Weights of a small mixture-of-experts language model, trained from scratch on English Wikipedia.
Size: 20 layers, width 128, vocabulary 1811, 7.92M parameters.
Experts: 16 experts in each of 20 layers, 48 SwiGLU neurons an expert, a sigmoid router.
Training: a variant of SOAP for the experts, 298M tokens, 9079 steps.
Below are experts of layer 7 (counted from 0) of a mixture-of-experts language model. Rows are named router (the router's row for the expert), gate (a neuron's input weights, with its number), up (a neuron's input weights, with its number) and show model dimensions 0-127. Each number is 500 + 50 x the weight over its row's rms, rounded and kept within 0 to 999. Numbers have three digits each.
After each expert's rows: "mostly gets" lists some tokens that are sent to it at least half of the time. This comes from a sample of Wikipedia text that the model never trained on.

# expert 10
router:494453540575391446528550502513486480382492489470487523509403510558486498521549471539559503463475483425515470504570558455533483458473401471515502389456594354595517444506514561468522519487447478517491498540449501439405464445497446522453661452517479490600413492486469402500501462506565532521496469587470483537557480610548508521503506602432481486494491504432512491457563487507537503459447
gate5:474536526476481413515506418564507493507519395572455452442538468463463562494449458455534517495524517501554500486498478463489421511526524552465493503484470398461569562418512519393478546409478446552605576494555579499464489497448531540544472473603482438415480572494572440437559467455492415485629553522507549459592491507421418459518494576539447452477497552548522421572560549474557462486542
up5:540505465535544417557491464504502471481604486528557521483625395501495534495554538534507432383503570564446450479590586549478482528489530522566535502497408499506434585506470483463559531526472545484457442460448513542567480561447502467540515608558442452518554501532441451558516470463498461473453433467620402577429456429472511501622481500556520498528498483475464482370478480496529503431532
gate6:515403444573553428556534532486502506522554356530433505440541568539450509472475487450495513498531494456439479609443491448510494450584556510511513575495551437544574524519505453458594441431506469507465467496579546444496441449546490589419445423451544482568516460430405497434473520478396499483458429584567614458495500461514451433467454488587508513598491510485458472467529458504513462462502
up6:456543514495618516488573480519545520444489452552442443530465570562499491461435442485513524465512446468481481461482507491564480491502527493507516621619559481500545445474523468482507500358568418452396523544553574496612513507421548495466410531393421508366538558498518505581429515519492541563487502547540560459500550439445518527538507540555541491427475575496488488472530470489544398547525
gate7:522487550477457585475541435564460565480418483507503435516585467475478508485550536469494516507544477480468501487535449561531520559546482496465436494420501495530558558484658431405512413502544549499545442488484513567519408537536512588500484424502487474509458478505536399407563493539485474536500449477494521479505444416512488460420441628402439402491463569530592479532485490461530515358545
up7:444479436536428509483567517505496551527443554472426540414449504660440468496524509474458447456510506499451539479600464578566550550498566543537495427551571497487572407569606486506464408501515533540511515543468484538499417496522525545533434523516531449567482467450550556551477470569424535512587472556396460506549530537500544498462508392539460523489498464484495636477548517437501479473602
gate8:547575464515464558485440549428449449443431496613605443528494523528469459431519428406394395449490533514485597572479574495491585481555487511506512486484490502505593480515509538510521561513568429504442496509490529534528482471563457485535541516450443539480536532543477565557431509595486552488596569430457539483490537492525468555493562461444466549400455495483546452385579521400520546442519
up8:480566490512482381587515442472506565399520435457560508481462509522461548512586484479525549454563523516509482576509495488548504437525466425402475553438392614486495441493554594510509517456456439514453499422550443538511541469588468513563656479477479466537503476500457496576463484446488553402485487487552461476454490500535482588561471518553558633547500508522466569472522397515487468539492
gate9:482548379465484470510546476498437558569467513557399515522589518554525475537533487400575486514503487477459395470483486430436392544511513493460461457552510487446452531532492445596423479553520487469497504523426493547462450517500547499439420442582494504517495434444394526431528500538545481486412491599512519400524461474490486538536568544530425416480543469498547490507567621581544483393506
up9:475504496556520557476519508508443554424498459529596542502486545521565359541445567478479496451476491518470515437433519431559574544611447506528489511554518484470514495532621612486492507464476513527440494511558466595464600448494454431475527456440541436478506454467544518579661418522571529510470515472491529420603527504544485448557408559452480467467521490532532536554411464494536504518450
gate10:486482561489491530552480506517480448494535469530547556510432469498429631489518500470554461507466457526507431520499402479567519474503457419473437533555499512559583484547542568509485477522460387482448540417543490503517498538488501466484523464462366417500471564471426489463466515365364430596495514536430549481458428543471547517583521491423539451587495474532532515568486533602458471410553
up10:538494474617440424467493611524457529462507453484583507475522553498514537540469436476431460514580476413548543548405424436544508501521585529567473476494512430491581387431505515413524542485528476502491497502533577549517498532522557474474433459538478525445461569507444559516499563506367430560633456447497468459514547615517479456494534522454501528589484475490494556527516582521494524570573
gate11:455512546491479458477560519466544495462543446520546546463535563455492505504547529523482468430524558464527478588497479466503657507454522532548564538486426549447501480457519509546478601498481500422529582497455449479407535435446544587604518452553538519479438488533559584511585594415537547487535492519621520417460355529527442520486501567566472496497524511486447559459498423500492570580552
up11:500483527549505447516450517481458407518518487463520449360469471611550465501495488498542582453550583471528557507427482453523519434541567491488468452491567459457517484568497498478513484469422549493562437460505463478502420582560456437488492500492454563552433589529460519432457580463463543485567512428538430670571500415519430529401377512545515466516520486485540565483526488536523515416532
gate12:519444501556442443466455480573504536488552548572474510483482519539416471515459482535541509558521485499486536462637461504469453484490500390425491471530532473603560492462506512424406491521436521505407495521553478493429542597537531528491532453510496617420469614519487466471532537516511425475559568405562508522492392561547484445408475494523456428453523535374477479545509589557527584518482
up12:557509582480488442406545429420444538500488602507443523456499532513485544497564464483480547513531545452554453422443482609534498588590445511557521551493474540505476409491500471542501444505507530520427534416448427517454536555412396616585564514505517483505474456489532515552554499460450472561496487503438540561447493476469590430439457400379474534508522499566463495511505468513492448412417
mostly gets: " to", " in", " a", " and", " was", " the"

# expert 7
router:619460518537487534532433561494528506508409496600519506516425541497433500588501453439421511484499496514526600461490580423504595418517450477532495543471468497583448548481498378469498508516532583517478462415519454474508522411565445485443497548378469549561535547405478533527485525499407524505526567501507427385447483454470531497528531468473439498560559404488431472500530548541520407501500
gate5:532488542504472546427485499450434506494411473502495497519429491531432492417506528498537609481491534472460564547464449557451460516511518599506507499561470496612566472488455393382590553580567522542491456490573444526503454554573470495578620447397497508635436483473500473546493511521451442487485557579452420549443552530573493518504486486534564426511556492497462491499439450488488550571455
up5:469439524581581525390529516531489434475509488508478400507541516480453510491527578468562513453555483470516574642452540481437500505555436483587525531435526456545487584563427497475372427523508534468435517469576503521470586430433464485464442510548524495389479547469487468512524456440501389559545481531507482464515463565573442537565426592497478491526585563434477509473462440507539461466552
gate6:503503573580539516504516505439480573441499452555474623428475437455504450549580461501557494497505524472568594420521503396458488390455473496547525457427509639514486547546497488606428458593524535629495497468535478543509495530564532460427469509467510494541470495426466453564455441545580569514563515421526442469494578444429520488448509523418536504526450537491429441528519501480529549474492
up6:558473590464547521521527425439568546561505471560475602477397458449514571577478548524508559559453493459446493448503549441508444513488530511445520483603521562502480499489475387545527435572494522505434512544477558524460469592464525537432438589493426436563520452459588477574507455542471505577532536463513460542505549549424458423481497355416529464516463495480481507501557531588420540449492
gate7:543548530507404449532587519455594545497502419506510510450483503512407445529483441548570374557510555500529490537348531481532435530458459583500602496525490466498547511507533397521457563499517433570445526474505499560498502540369471485449420407445443545465460470533437487475523574553513430582508497507454448466456525479517435594483556527482407429424465507477443531527503496541537496492489
up7:451402556500442490485558478542499585533429562514537507579480554491565508497566457497428513443512443489421461431573479537463472485528490511480504470486499498492541644509471565495449493443488535520466496447511444531555571513583490536493487637440421480595494501473570527576477553514471568519496598450615533518489524521487650558525464534549473494577572482553448509487552534387486461549545
gate8:506505588596419482505542548549512482526508415518523538406491521564517546508482470506454554490502512437478500481545537555553498437504526467554600503488526496546539568586451425471495543471530443500530529390524503506507578486500557461516318491381502489493527482493498526435446519553480503578429487502395549462453507400532591514529497470510470573589544429506465421559566526528472423403463
up8:376437494498496449537537500445449464434499526477485504593522555555521580561496478505554542511453517606479486448481431535387411543435526561493552496549533447403486579534415509433492449498493525502552507585566474531418420468431589552518535518528570464539549465469522460422578423440491532446544593496550459542534544570420451440474536455487457502455531548492511462577526482477464583480463
gate9:514554555500501545467445523432574438419487464520384438403506516493477448578573533519520479501473621581520498494549491450488556534494448387494440559445546475613439443462391510449591566472483467522454502465461543493524560466545498535514479453542523420543487456480464477567478469496555548518547502518529485564393491568432440428565564455470457529497460415527570573523529477513571537528567
up9:462530512456576527489524564505471529672523544526405494503566561508427551468545585440518536483471440428606495526477539550553485468535524551578474434410386482532516529490524480519505434577458471498428585480490458516501488426488509483428384501567488513470509493487515556438484465437394542520504424541424451457562469475501444456410486453555507496468527627476531573483489512430484465480495
gate10:530489498465423464485478533542487575555485418502530514519531457541561534565453457413450462527395525552528454536559511479502503457389532472526393433483458509506420594459530538422502433482454454534431473453544471445509490462551376412473524470516498417512593447672427456551468475568555455486502508447505432420451504548553512508462554490560560468476510564450518418518479539478548492479499
up10:602433479482488506494515388509484480477543573534613508519518469457442549566528473488582576485490414434447536429503569563458520570503505496444592608535451528550529590468448538547389490539506578468522462484453444558512417579430511540555516445459556459481388459506545594472489524470499555488490439503472540464512499498509568492473425492523437574508518529567553589492530464512591441479461
gate11:585502527578534526503424569483427479386442492476513544475514545476474485544523457546509439427393478425572467523498550410448516489552462490607433528432452538518553480521558526480445463431457532431494524453518497491503535544512535605528537484464567513497524585402527494357574530475508510491414455609529495530519462472527481603460494458520508476505535508528359456473465449504492498415575
up11:538549499485501568508465521475538518457444520431528446431499433582532492524570446494497489537498439508432524576523506507462454481456591646535537473548517525444490430452515527544544545547460510418489562470474511614488472486557511594635558525437468503440561469513529476458537371499505424527493570465513400473486427444505539413526513562541490492528408514404596503451513446407502470492538
gate12:443442385578540504472543445537520501453355442532568496523510579553463564528572498457562582471538524450480511485579515466506555496529511486446476527460503357570468410527505528540456522592484522452497502476615542455546579485517443517501463497414500528505507529542495446499501461539535436508461492559493517592489362484423497513377491543527481559458513508532517490432613487462483482430465
up12:477454557532486511488557464540451476507473487420518479566538494496510541473468467498460654446459506541566446549579506556467554501541529626383619474485467549477511521585527475553385524553595430464583430483558501458480485559509556515506462483499509509442481533592564404501589455402444519485497504501487532509503427445484601547524439503522537425532484558529493491588558496562484478522446
mostly gets: " John", " York", "son", " Fran", "ham", "ton"

# expert 8
router:525451489491471481457517473489546560516585488528574451544440505521524380450455471463483531470529499505460462517467499530471472557510501467572536467542416456517529391476529495424424478611471553419475380351432546548497539457483463562499486521524494535524572430480479374468472572503484450542503484491485448487456464494493509432481525423505524607509611493502450333554524574499523482544507
gate1:446486525418518485492454444482570517566489445540533427616537482558589432522485563520535628494443435549455399477462546456562502491503563477520525394515484431439530496484562503539525441495478552425527451495514509447505541537518470474513415437565500533476561486519488460374558517524454588527514466511470538453503537561581525436607477502506556462448617575505434463594477442442485515469452
up1:455472520477518500523494382420562454536571515424583432516537515591442488427549514469558535562478531531463569549478551471581550521485470578482466478454542521539417428525486475465444539537519522423567537527442534489495459541515364484511475632533452518602536474429451525489527521566538581573455626533473497422508446477535475503500491447496529438506474519519455515506563539468578512612568
gate2:521538510476513544447526502496505483540508538493558506466414570480489470438442409466516434567492395488546488497540463394508536543579544573501449418551484452523442504472503499506447408556473441450564496595509452565456570530484475498525443559537431509568451539552557482482549540541528497537595502488526544449509497578508453412604451384600515506452578509481414501591429546457563540421458
up2:383440532481491505448484471526542516430507551417509505465530493497532510534480501504526364490577518526475532432624467526512509527502470568527509453464511546518573506584503511519496464542626510480404430406463537610558547424559502486557500540469521534485481437419442500547542551554457516411554482447510618487453475488481471578526604532525582450551517474481534406552492419424479548507541
gate3:484603537497511470595554508463601575505493523479500549528537510465528476501605448466492469471505521408505517491470498543415535447567623495515593477496495455566518554560532412485508503683555442444551473470602540542494537492521459472493480485471539438471488547589548479515496485430432454523492517565500482496549454538486461501662487527462462519484490500507587428484563495567536478548401
up3:493502474503498471498540555414520496488475399527548539500464540451534463549440464501592457548539458528549509450490506541579519456464508489472553580432419491481478483510420536474511524512469364383409480470542405625505566574432571462428556472512477539434520568438465552433595502416498470502474410522484468515389476458412415433585545488470492551482541457511485439460507511499507497495456
gate4:535446509639467551530555457490470506439541483406415425509583527455502493486422489495490477563494460575593587521406523515474543483419501429536437499583458497523514522495579473494482487480532510541460450426551393496514522436493441523501556500503474453637551506534501500487448380496461541585457451423493489503480393527466526515579508592517526508497447565478499490588563506472558448588482
up4:489560422494463611597519414580431485533480483464552594542538553474505490422552467530456552663447492486539597433496425557517473475456571547426561611558481570481479480507540470407516478373482497460506515578568508518479539524423505473474515420604483511499501542544511538548515581502539508551511476499492474460501466537501554475488545578472447554472455531474566520493508595527515562492506
gate5:418457487488459516536417514423503539417514471515629471551448512489551405405473543445547518538476517421490559400485533395441465513596482466539452467515547501479421485657509463427519495503536464524459536474496506563468461515512559523491574519465469549495432545534502577440521490481502360474590489488549473469485562579503559572451529460447448510545541477501395483453525560433523472524493
up5:518520567501499544565497496524511448413599438531485523466517520528527486563498490525558455512426526601530513461538533527475457446477489533524475553456515486489481517508549564570555536484557511430539457332467432507370528457474541532502465451373500492514511448483509510560506556349473465523523514477413558410543531407568567434462520504537507439406435514405533529462568509513466537466574
gate6:524584474458504519410518517446463521425494430530530470480517514473419424489539623507395537459497540501566504528551417452425582569470551544464542520444584449492494444466535496358518476509506490517502496569526496570536567445576435495468429476599571512499556478542506465525478485538425565592458610552539497520501472462529376517499561529457486544486540578443579541549549479529538542509485
up6:591635491553496514425595451503430577493442449412487547468524531462546512440452498491553441504509642527489529522506411502481461478463369501534538507550511562414542453489389501524545551465463467529421524518512504462454466464479462461528432493434501569547397524499518545523500549508505542494444470485467526480443434394468613491580598450510510473467573507472449447552486478507552482443473
gate7:572499447438500439531506500528511585437588530445443434425408560503596479550501449529424500537501478546562505496435509512449375486504526482473515463531473486511501556479491513517450522533473444499468528423536544468513511501433522464560534465432558493596551347480465443416465463534467470587526579571553619587501558552501536507559487478588534526465573496592459385477490491474547490518491
up7:584564506483474570517586518549519585542537494523540448576552547475538511587525550473552384531473499427421516475469583519504421597556513456471485510484568528522561503421507470503517455437500472469440508480567490528478491484476563608398513567497541521494394441460510505450519532459510528418540579478501469496570423494526554481509490371545476478478563419483431571424503522594467468399541
gate8:475419493509513410509529516540614580525508477524519491503473571527571454443537462473467588482467452508427503481537503544496547523548558602477422465452511476522418520411519523517575500611473519436477582414553490520518567511593456619575500502540464529512496478475455381461491539594562485494473532480475515510559388455516469479597535461458593525492484511430605471496513498502438492407546
up8:472445550479502515488532530553489573574606506548532594484501463557466435446429490495447585539366547556514496424541582494519502468531460461495498432368562522464610499520571599431494458544530444480505433537459500523504482491518536429564528462510580495438485520507551468463503445575440461501462480459428405505448427447534445508451507504503478489428578468436501456492426585527487589558547
mostly gets: " k", " May", " Car", " reg", " ass", "ik"

# expert 2
router:567498502535500474530510483530515452536497463531507553585415510501486505483460456546478530526508447521539595463501541554575622499541465476442411523511480532490362447454506453615514531495495525519466545559575572551492553415493397470510481474459501489511474347524453566517505486515500458545523561528481575490517479486523495570564507547456408390545512406530363552421449439456516426495512
gate5:459533519593476517573565506536448489426572484445518471471463503518562390431526481595467460557572458535470460429486559485520532435399567421396468459481485533421427423554435496559483454471500441510507448419461453530517533523484430531463459500486583500481476446535556558485492518470446424545525531518599529538478457459511526408569585503443448487515504536465543537528559482392588492459401
up5:529498482466480495449534473402401450478470539520553423399498417521557512501494452475448461497477616515530472460534473493526463581496484573480584445492539483544487466487406499569530546388455497584443482535494511565559395531403487449487490496557526390505468467427522512453514522577480527379546509532499532479500467539440540497471572552559501473491601485524499633498545446491541406456427
gate6:482454556495526566461569529467449551478481561445433520448502492545512542483538489550565584507493444429518515418464463517592579494491449511506525452595510475484541505546365559517453503517477569524473495547471519592518494503575486444433468449561549508507476431476440470483573550364401522559545488477491531611504455471541511553466467481534584487503601483577468448588461572428584421481556
up6:411504571493456449515447474370520515480500508455457499505530571460457545479547533423538514505490556457489579371456511432460522478484570484559427505540474463616614537442537521514465578438497530521545531494527526481506515460558546479461612506560416475452450466512492438511418495560532480538604556452481502495562503448546571513466567482507550532547440466491642518561492408477492548578564
gate7:529482509497488549559563498541505477463467460592553541510428408492583536505489455588592522545574451525502432407528497530528478580535426468439576563596486487405512478548536566452534491477485479528504418497542584449508479483571426532549411559523465565482602514491500556528454496563450509485631545529510560418548487440466494543587551627510583476551459479513467508527533466462511454527480
up7:539497331533564521439417556509379520520454518475562448397582519461433491543550562463538494423478550516590452508598525496551476511572475486442573483485498405534549484412449513395466466479489561425428542451531562552605498502460533521442476528441458528558536477560431464450545461533505511536478502427493505540543497476473514584439520469485474512457579510495489468510515436422576508489514
gate8:539511602472354478456491467592537513444507478453509472514473535518563504462473508505620521443479497492459543479541489532551563511521495512481530561467511367582466465487479447536564512434478563500471518487557569535542435424472483421565533511497530471486466473614531543432508476456518545444576535466454435345526447548493538511521509429592515516512507553505460496454558484419559570358474
up8:619473550539449489635536534552474596505522471548511448555513536522536487480502434622476443443479524527552455495506426520451539451563487459465498622457496483471530410460530354464453463578632470431493467459477444446477519571436454474534551569458450482448524481440503550514515530469464537499423512492466450525469522558479523475536483449445443528548494420486489521500561526601427463546558
gate9:457533469431432541514513472527580488412577488536557486498548463509488462533498395560494466602510533482527541462470490498541468495459467573453528383447453499515385423495533568468496425486556530430466436482456553464460475486493501453494450478486497445405509430466507438569495540582456462524408524478556556448459482571527626567528569495400519495510516362426459561504498538548574504550451
up9:442431505513487469377476516477519489544520497512366565531433492456467453466435510531518590472552555544571446495406505439536530458457524539457481468497438620452515512520437498547525500519482499559473581533441384497547472419527516525447451489527536497468580560512499546540488568550514458535510580479464407501476579480494527359548563490506553583482514531456493402504490628462525587466467
gate10:454465511519417553538443483536566477606497414488481532499459498588477530433414500547508515467445434464504494525482535569408542598524489512440578532482540527450416602516413464483420513449456446448471546453514496537395566420441531483528433464542487564499479463490536485538403359496495438501590400436567532455460514538587524540520541521496525578501510527507525492474484451534604511489489
up10:443508512477468563459522489464494560449558470506451591432522458496541516556531554488434510459506435492610502536469545514545473565468511493448433640529549496499503450516343509424622518504430552388540470496587495560498467576580465569531583426478524511560526438503498456529490525504520495480516485498600562527407515535489598539502453511507508527490519632484485562456473466508504577557463
gate11:519616529529471600547559435533548534479534526550553557590548502430487438558433420535538528588537431460578474499446484520549455515435468518503483506513492520467531470570444549577508570418520566502523578500607534509452481446498422434548572481421497508577470601461457482430413540553493471453504521582503556487486452442544460552566548551448459517450526478460502526495473514382451544550434
up11:461565459469514561412566449457492448536483547489523438522473438552486455473451366509508461454552568444470469483551517529458517512431471476578519496526500496387473544603463484428415508555559484435503438578421468440441462444391491556553533459499415500539559527461558461555497511491538418492480392538529575512583424497478440461425528483417509498528521497659496501481507514465474507478472
gate12:637532468491414394577453453503553500466521454533432606596437466504477530456610515466528519494512537505512477541489440452506611600517464474500510506462523502475482536489619597508511470435529472505488449602560552524471453460537554470542517450468504423489550418413540531469443513558453467546495535481455502562514546482530519526496462544458451504542650537583469535548467546495453539535580
up12:475559445499590479562445429506570510423426555530480484467500537576527525448516574474550433606485507453482490561502467450513464516538422508541529464447465509596519527425458467504440599563369425510467561520606441502498519445509443473499513439477480479423516410590554519465500518557503514567505530600524407492459433458441471430570491488488417513436484601435529510467528490449527488449446
mostly gets: "ations", "ity", "ions", " United", "ion", " University"

# expert 0
router:527516522454497466589545540468515491375483477471468521495487518608544485509511471493600533430508418543546462506460544438622494556490455524482531463481541537542537490544570416493535419445333602430415405543529559517486404531480504468521541482462442487510481504539430517580479523494434603541521474514538485446597471485509447471515540447460513403488527439552559522507499581520495536524426
gate5:486506566454524415527522438430563511547592484567467530554483545520532519545553457492531606447576519569477530477474521507578511532446503570461455391582517483443420552503500492548542448530534465550483628528572543474494515507588393504478533559460516504536437593523487513458492460468428489551478587436599461447487444566397510415484507523509517507501552539489484497349509486488433550539510
up5:575538519573521539474514418430504501446558510495607502502528449508554571492491526440484381397471433515497548464537423550488530480460449494447455494630589503534464500500544507496503491555463536502454466500469539535529527486524525499466529576576466506514478448445455448488489640531522484492493561452557467559522618562478453568539473425489526442472543486443657524458551434531452456573600
gate6:545501494406417552462534425498487459428483472544539480463499489549517432548528562598504645536529503550540486462541542522491492542377460483504511569508499524506455507537558443496574521513515492529527437594531483489457370482568476505498433569465464556451496471497588551509583515483531458409517441441525446393501406552543504543529430639504453442442577442506552507550470524544548489526485
up6:540564544556490442466523525497430562608530501535557512539407436461572602510470519414482473533447552466480493464483497456556550424535483420474533461424480560465457526533515469604527520421597523464570512467490426464537424544513544498471489554483542410486514534523537588472437489474594442543537450538512479468510584409531481566509420483424575497595496482523519595472468444498451520526619
gate7:433446547499585482426527474520559478461446562458510544444500428525492425357524452513515506542513501405600450428528470467454420468500484481580419414449409533474528513544547486450484494409597487497496582565442571471516412467492536445529500461476484441409468492489440535434452520520501528459498473462471558587519438536412393479501502510520471446546501479457606470556501559516458435451523
up7:584502483500509544449514432459519606516506427584574566512490607487464488641404502582440424554501506480518504592523510485562506476480484487439446563570591481523555602448598507522545500487429503435552473477517402514525510461444489486416436524474467443501515495486571461588534475445491527540470459547472465427569476547499573526450603508530539510435552522472465417522569465505509568494527
gate8:522467530531508508485434553538467485486440593531421440500521495435498479625576552496357460502523431501557464432471505517538513483521457511354461532518452504479434473496518533568448505535559588418493593526400542511459580425483508535553503497459434533538512529575499503498495562593421490514414450556423449390544507540508495476585509499534443494493562548521502525583487454467477518542409
up8:472467507416468573550514546496444510476504529481439494413473505500516457539494446535492585622492366533502432499507512548509479496476498400468430460504460484516528480521493422483488477387513515600595502611548428540490551449562446520428458419478518519508545494467616516487463527582602461438409430445460546549499588512517466570529487517515558409450488579494440432455495464533498477475545
gate9:458542438512490494524464570401517491483495447542514487536460485456539475460513497463552468574489456488539466540440521484531613495481449491454562479487468544545455474550454569523533555418486420398512453514410510552598433511467546430597501431492536544461527550637458482482499415443413515518506609624538456481501458534492487344523477538486433563521566474507464410449494440512543502473489
up9:479538533548521462492394528448516517518443512509522506618554479506500558571503458471507491510544479487553582388491509393441468520604513577472442473559486534493468506494466443387513516439506472465421457514511603578440522509529477464490595487479444468593499575408603493529560479569409504584530473512456542512408579506531492535442432517478443454435548508509547510492433480557555483586557
gate10:502518488482397490552478536524446474494525425532540538521484477459549477429472547558513443518452557563446466472563559579536584444496464385485462473557448500381480545452617419497525489497466500466539427565559407429442498531477481496576541441555463480534481461567506484452563486486519465540422486483500408518519442511446474479489490495543502537528523574601616469383394523553512585511558
up10:439491460522558470456506492543516588474556426563479531456528520561453480536433454514503537456504546539481492479576443461513451573526435510479505518472542497535439461468420537428426482450500506533526470386494525495526485619444494429437528466582436574451517454538558502451502591494483504565381369565608504522486520542469517489438589559475512493449503398437377476464421460453526451499468
gate11:525534473502449459521529441510498533452458523494419502488529418526518557480416384504526538468469492486452407456454463479541508521466361507461505474488454497630524483611520434541552371473445450583527406505510449610451429531559494463489450453437552468560466464545533560537567574553490539537553507581459445440570518484467540495457480459588547585535521452545561504456514427503491486470509
up11:518534532513505426499478573466511648494541592500499495550402460581584527524455438479383490607467533531487488512557360467515572530560485530527602443515429519581470543478481449517526562533480486486545454475395494469540505467526550531472507438550565585510446447481422579419478447466495526509499496509506540506464464539580566531512500504439518467537469522510471495491552493660480465568474
gate12:507428388470526509510458476381554465490518526519459507417436521541563446513492492493589554511491452455541530400549466507477500529580474618477531449491404489561553497584519459503503531484575526422413535485444441522550368528462478476468472470539587537535510468508447503529451503460561446507656485539533450521486561379517509516524485498585551466474422532548491494468475552561577503472435
up12:466424484457491542588519545463473440587560623467507397493504453524503479497433497508528450561506397475523513484510542574543442541513369475489519474517537505488562507474424393450411562469520520435573596442510547490543476493458379499551467482583521581465529461540512464492466502548490474532524483511493531505465507514521487513654465512520542452427489610551434520449479552554511470396443
mostly gets: " ", " (", ",", " |", ":", ".\n\n"

# expert 14
router:484409519443482448555564543502505507431511455433497545581471483660496508468573522563472531420479468504581467471567489432635518511467441518500459408442593451548541511536513474547483480502423600495526382471466519548505427511444459537450553498435433559646414519490473504588518462502476458482525404551545571505513526584482459517478500543477472478522515471506539524438522560491495533516500
gate5:482448462534484423445452485535507538460452531495477590484447464435494352534460426543518492595472501560526491521521505422540509494540468476486493385565544431552571509497554456465467449519502573495530508559552593536385557412400536544468422515635479551438503503522481465472485479483543505528591478467526516443510374553429557430516474537476540511508558505492483537454509583494503561590461
up5:518564489412573480579463475547471505458513501533514560528535523451381497451485432568476488390495538556502439500409472490406446525405464494538533446487477446492468470569564485487475496452454454555499429539558558400503501465519501375509553558457424466502530512531567355543465438509481514436574475474524458492541459511454507469525528445490387510513427513530606506454492460388464456516562
gate6:501446528604461489572463530516409455542445411544503506493502529549520444595459455514439447564537522491505548503514465486544442382564372487557575477534498527442528412659526371589493571639503476518552466560479506509489459476437463546533476540515497489546441508499526531487449464524498489526617463519475506538511534482468603515422511400510515489473442478485491502456567537497504473528489
up6:468497420574529483506481485476486527565565475463517451550442481520534504561474426513429500453526430496567469518483554507515492395513489476484554542442602461456494459619471521440523418493410514522497463497486403545454575497512522420566507465526557421456470582530445503514538532355418477500591546455546500565510472564485431486496457574455452472491535539523344518456563418547450520469443
gate7:435552468478519439550526549471532431501550404476456478532500400508454514417564500582444538421469512465452522511560513686428554472473522451555563511524480591455448493477491501470535484496519485532518511555494520436602516538524593451542473471521551454560543501489500530501486558474454513399522490503510518567446527638400488558466454500468543528461508434632500555501512504584587482551478
up7:568572531521459455523528446376507535530476550602417540461507570464518513547593494584493565479534550568471525426478521524514434477591501425468564517519521507469491536546498506467502577495445519615540575509523502555464486509522466485468504465492484417529536486491558512507558570504451459417498541433542478455433458537529512493474491484448488482586583504499327554597561541489565475412384
gate8:536435495522542432464440499401495451476556494600468489515418524519522521524521500474439515524496496524524484497445479494491523459516474480579533392428560548529511506551423425452545529549479527495513513481458448473515540601496537557495459556491582409454389472565499535481454537579414484514586520557429544471544549494424506448436539475469378571380472502359519540483413539469568550445514
up8:472490455457552552483498499465532464576500541451471472546586516435554534506516471524519571455509511548596476454393439581392487506430408442464496499518570600511528545563444456547534586557420571525467540500492591405482516533465506530598580478541607477497433527517432543444522576472462475451459592535515516593570540524475525515450553532448502570491499506412521477509499472448476463479401
gate9:474528511468440519494418516487407603490573517492499551510509565574512471465541514490433524533392520488519575467507449478510456413501311500515526498467573567553535489369467435562475492439430521541513420498464539457486566502483463555490448511498521468471448452506484412497516523497419405419517456537581489502415471495541471598538507446413438571534577491527450492526504492540600498473482
up9:557462491555563490561419549538445580419521441474527487396540488501568463599487483495410459562481575483422515534608531435584581486534501428528463488504455486526530456550497468558515480502595482444427489471532437515646551446522422570475508538491528461405493567469479574527449518483436553539528552464422516534545501546511471519521497434515466458477420486483541502444522480539406586411491
gate10:439522509429471438573476481421486485501407507496566431545521478554510611547454436548579532505438364509565476500548529472452544533555513534466418515531536461521545540410486541532483451505414667515503457457508542615537449444488532502523582538541556504416537471440537486520499429515505505495533488430398519566473625512474551456494561532446523473551557502474521546560530518480558514492449
up10:473514466441478441556557450469573495487487491466536484410485462492413522504499547514478516532544470427529441561496414562528542542471548417351488428521540470436447535493497423466545469474515565504487480442511423501547440447440453526469585417503527536512479556388440470576468495544535479535544505554537622458513427612527479468614518551489427549494459534504473558594541518440567554439489
gate11:523456477487523504522513514458453515470567567461561554551520467555505588469555498499447496491491517433493460488513600499464528531438561539507483578453456444467438534568684513596540572565450481419504473511459505504428435594438522520503482537541518502437500500452545460573512528356457564495495449535559496600559503465442462431540492486516486408493418596538477441474502456542462484390518
up11:510555458541375504514522466472565508529474575505491467575556488586426447534474539539472526560430622503415538449454612484544372485445462546479428456538533517508556524421556524480434574506487470529503551410576494475524516518527482461437497513461476526439546493563562422550525546511501452460544566470567461488581491572489479500571489493443493532561489552506603499428426554572393530494513
gate12:506524381516507514512514501481491461527559478377462499570444492612623575476475489529373441532491502453452491537499497549367463506504507516533462481498425494534446564435498488449449433480529504425519495465491442546526489512550554488477542646484543406582476444506475477627501511514528481508490413550428499589534503504430441454485478448550415565568457545500530512552475541536546555510498
up12:558522559541496492402380599418477496489552575496533551586482569459569529479547504424463634439428393499499538511470480440559491498428515562511363493520516436534541493542495524480522533528527517486562491476543508501524516495506470464499477470571475454553510508511463497551525500510484465490555477445538445580479598463559448482521443482483432463513400596492538514461362422509548531434590
mostly gets: " to", " in", ",", " and", " |", " was"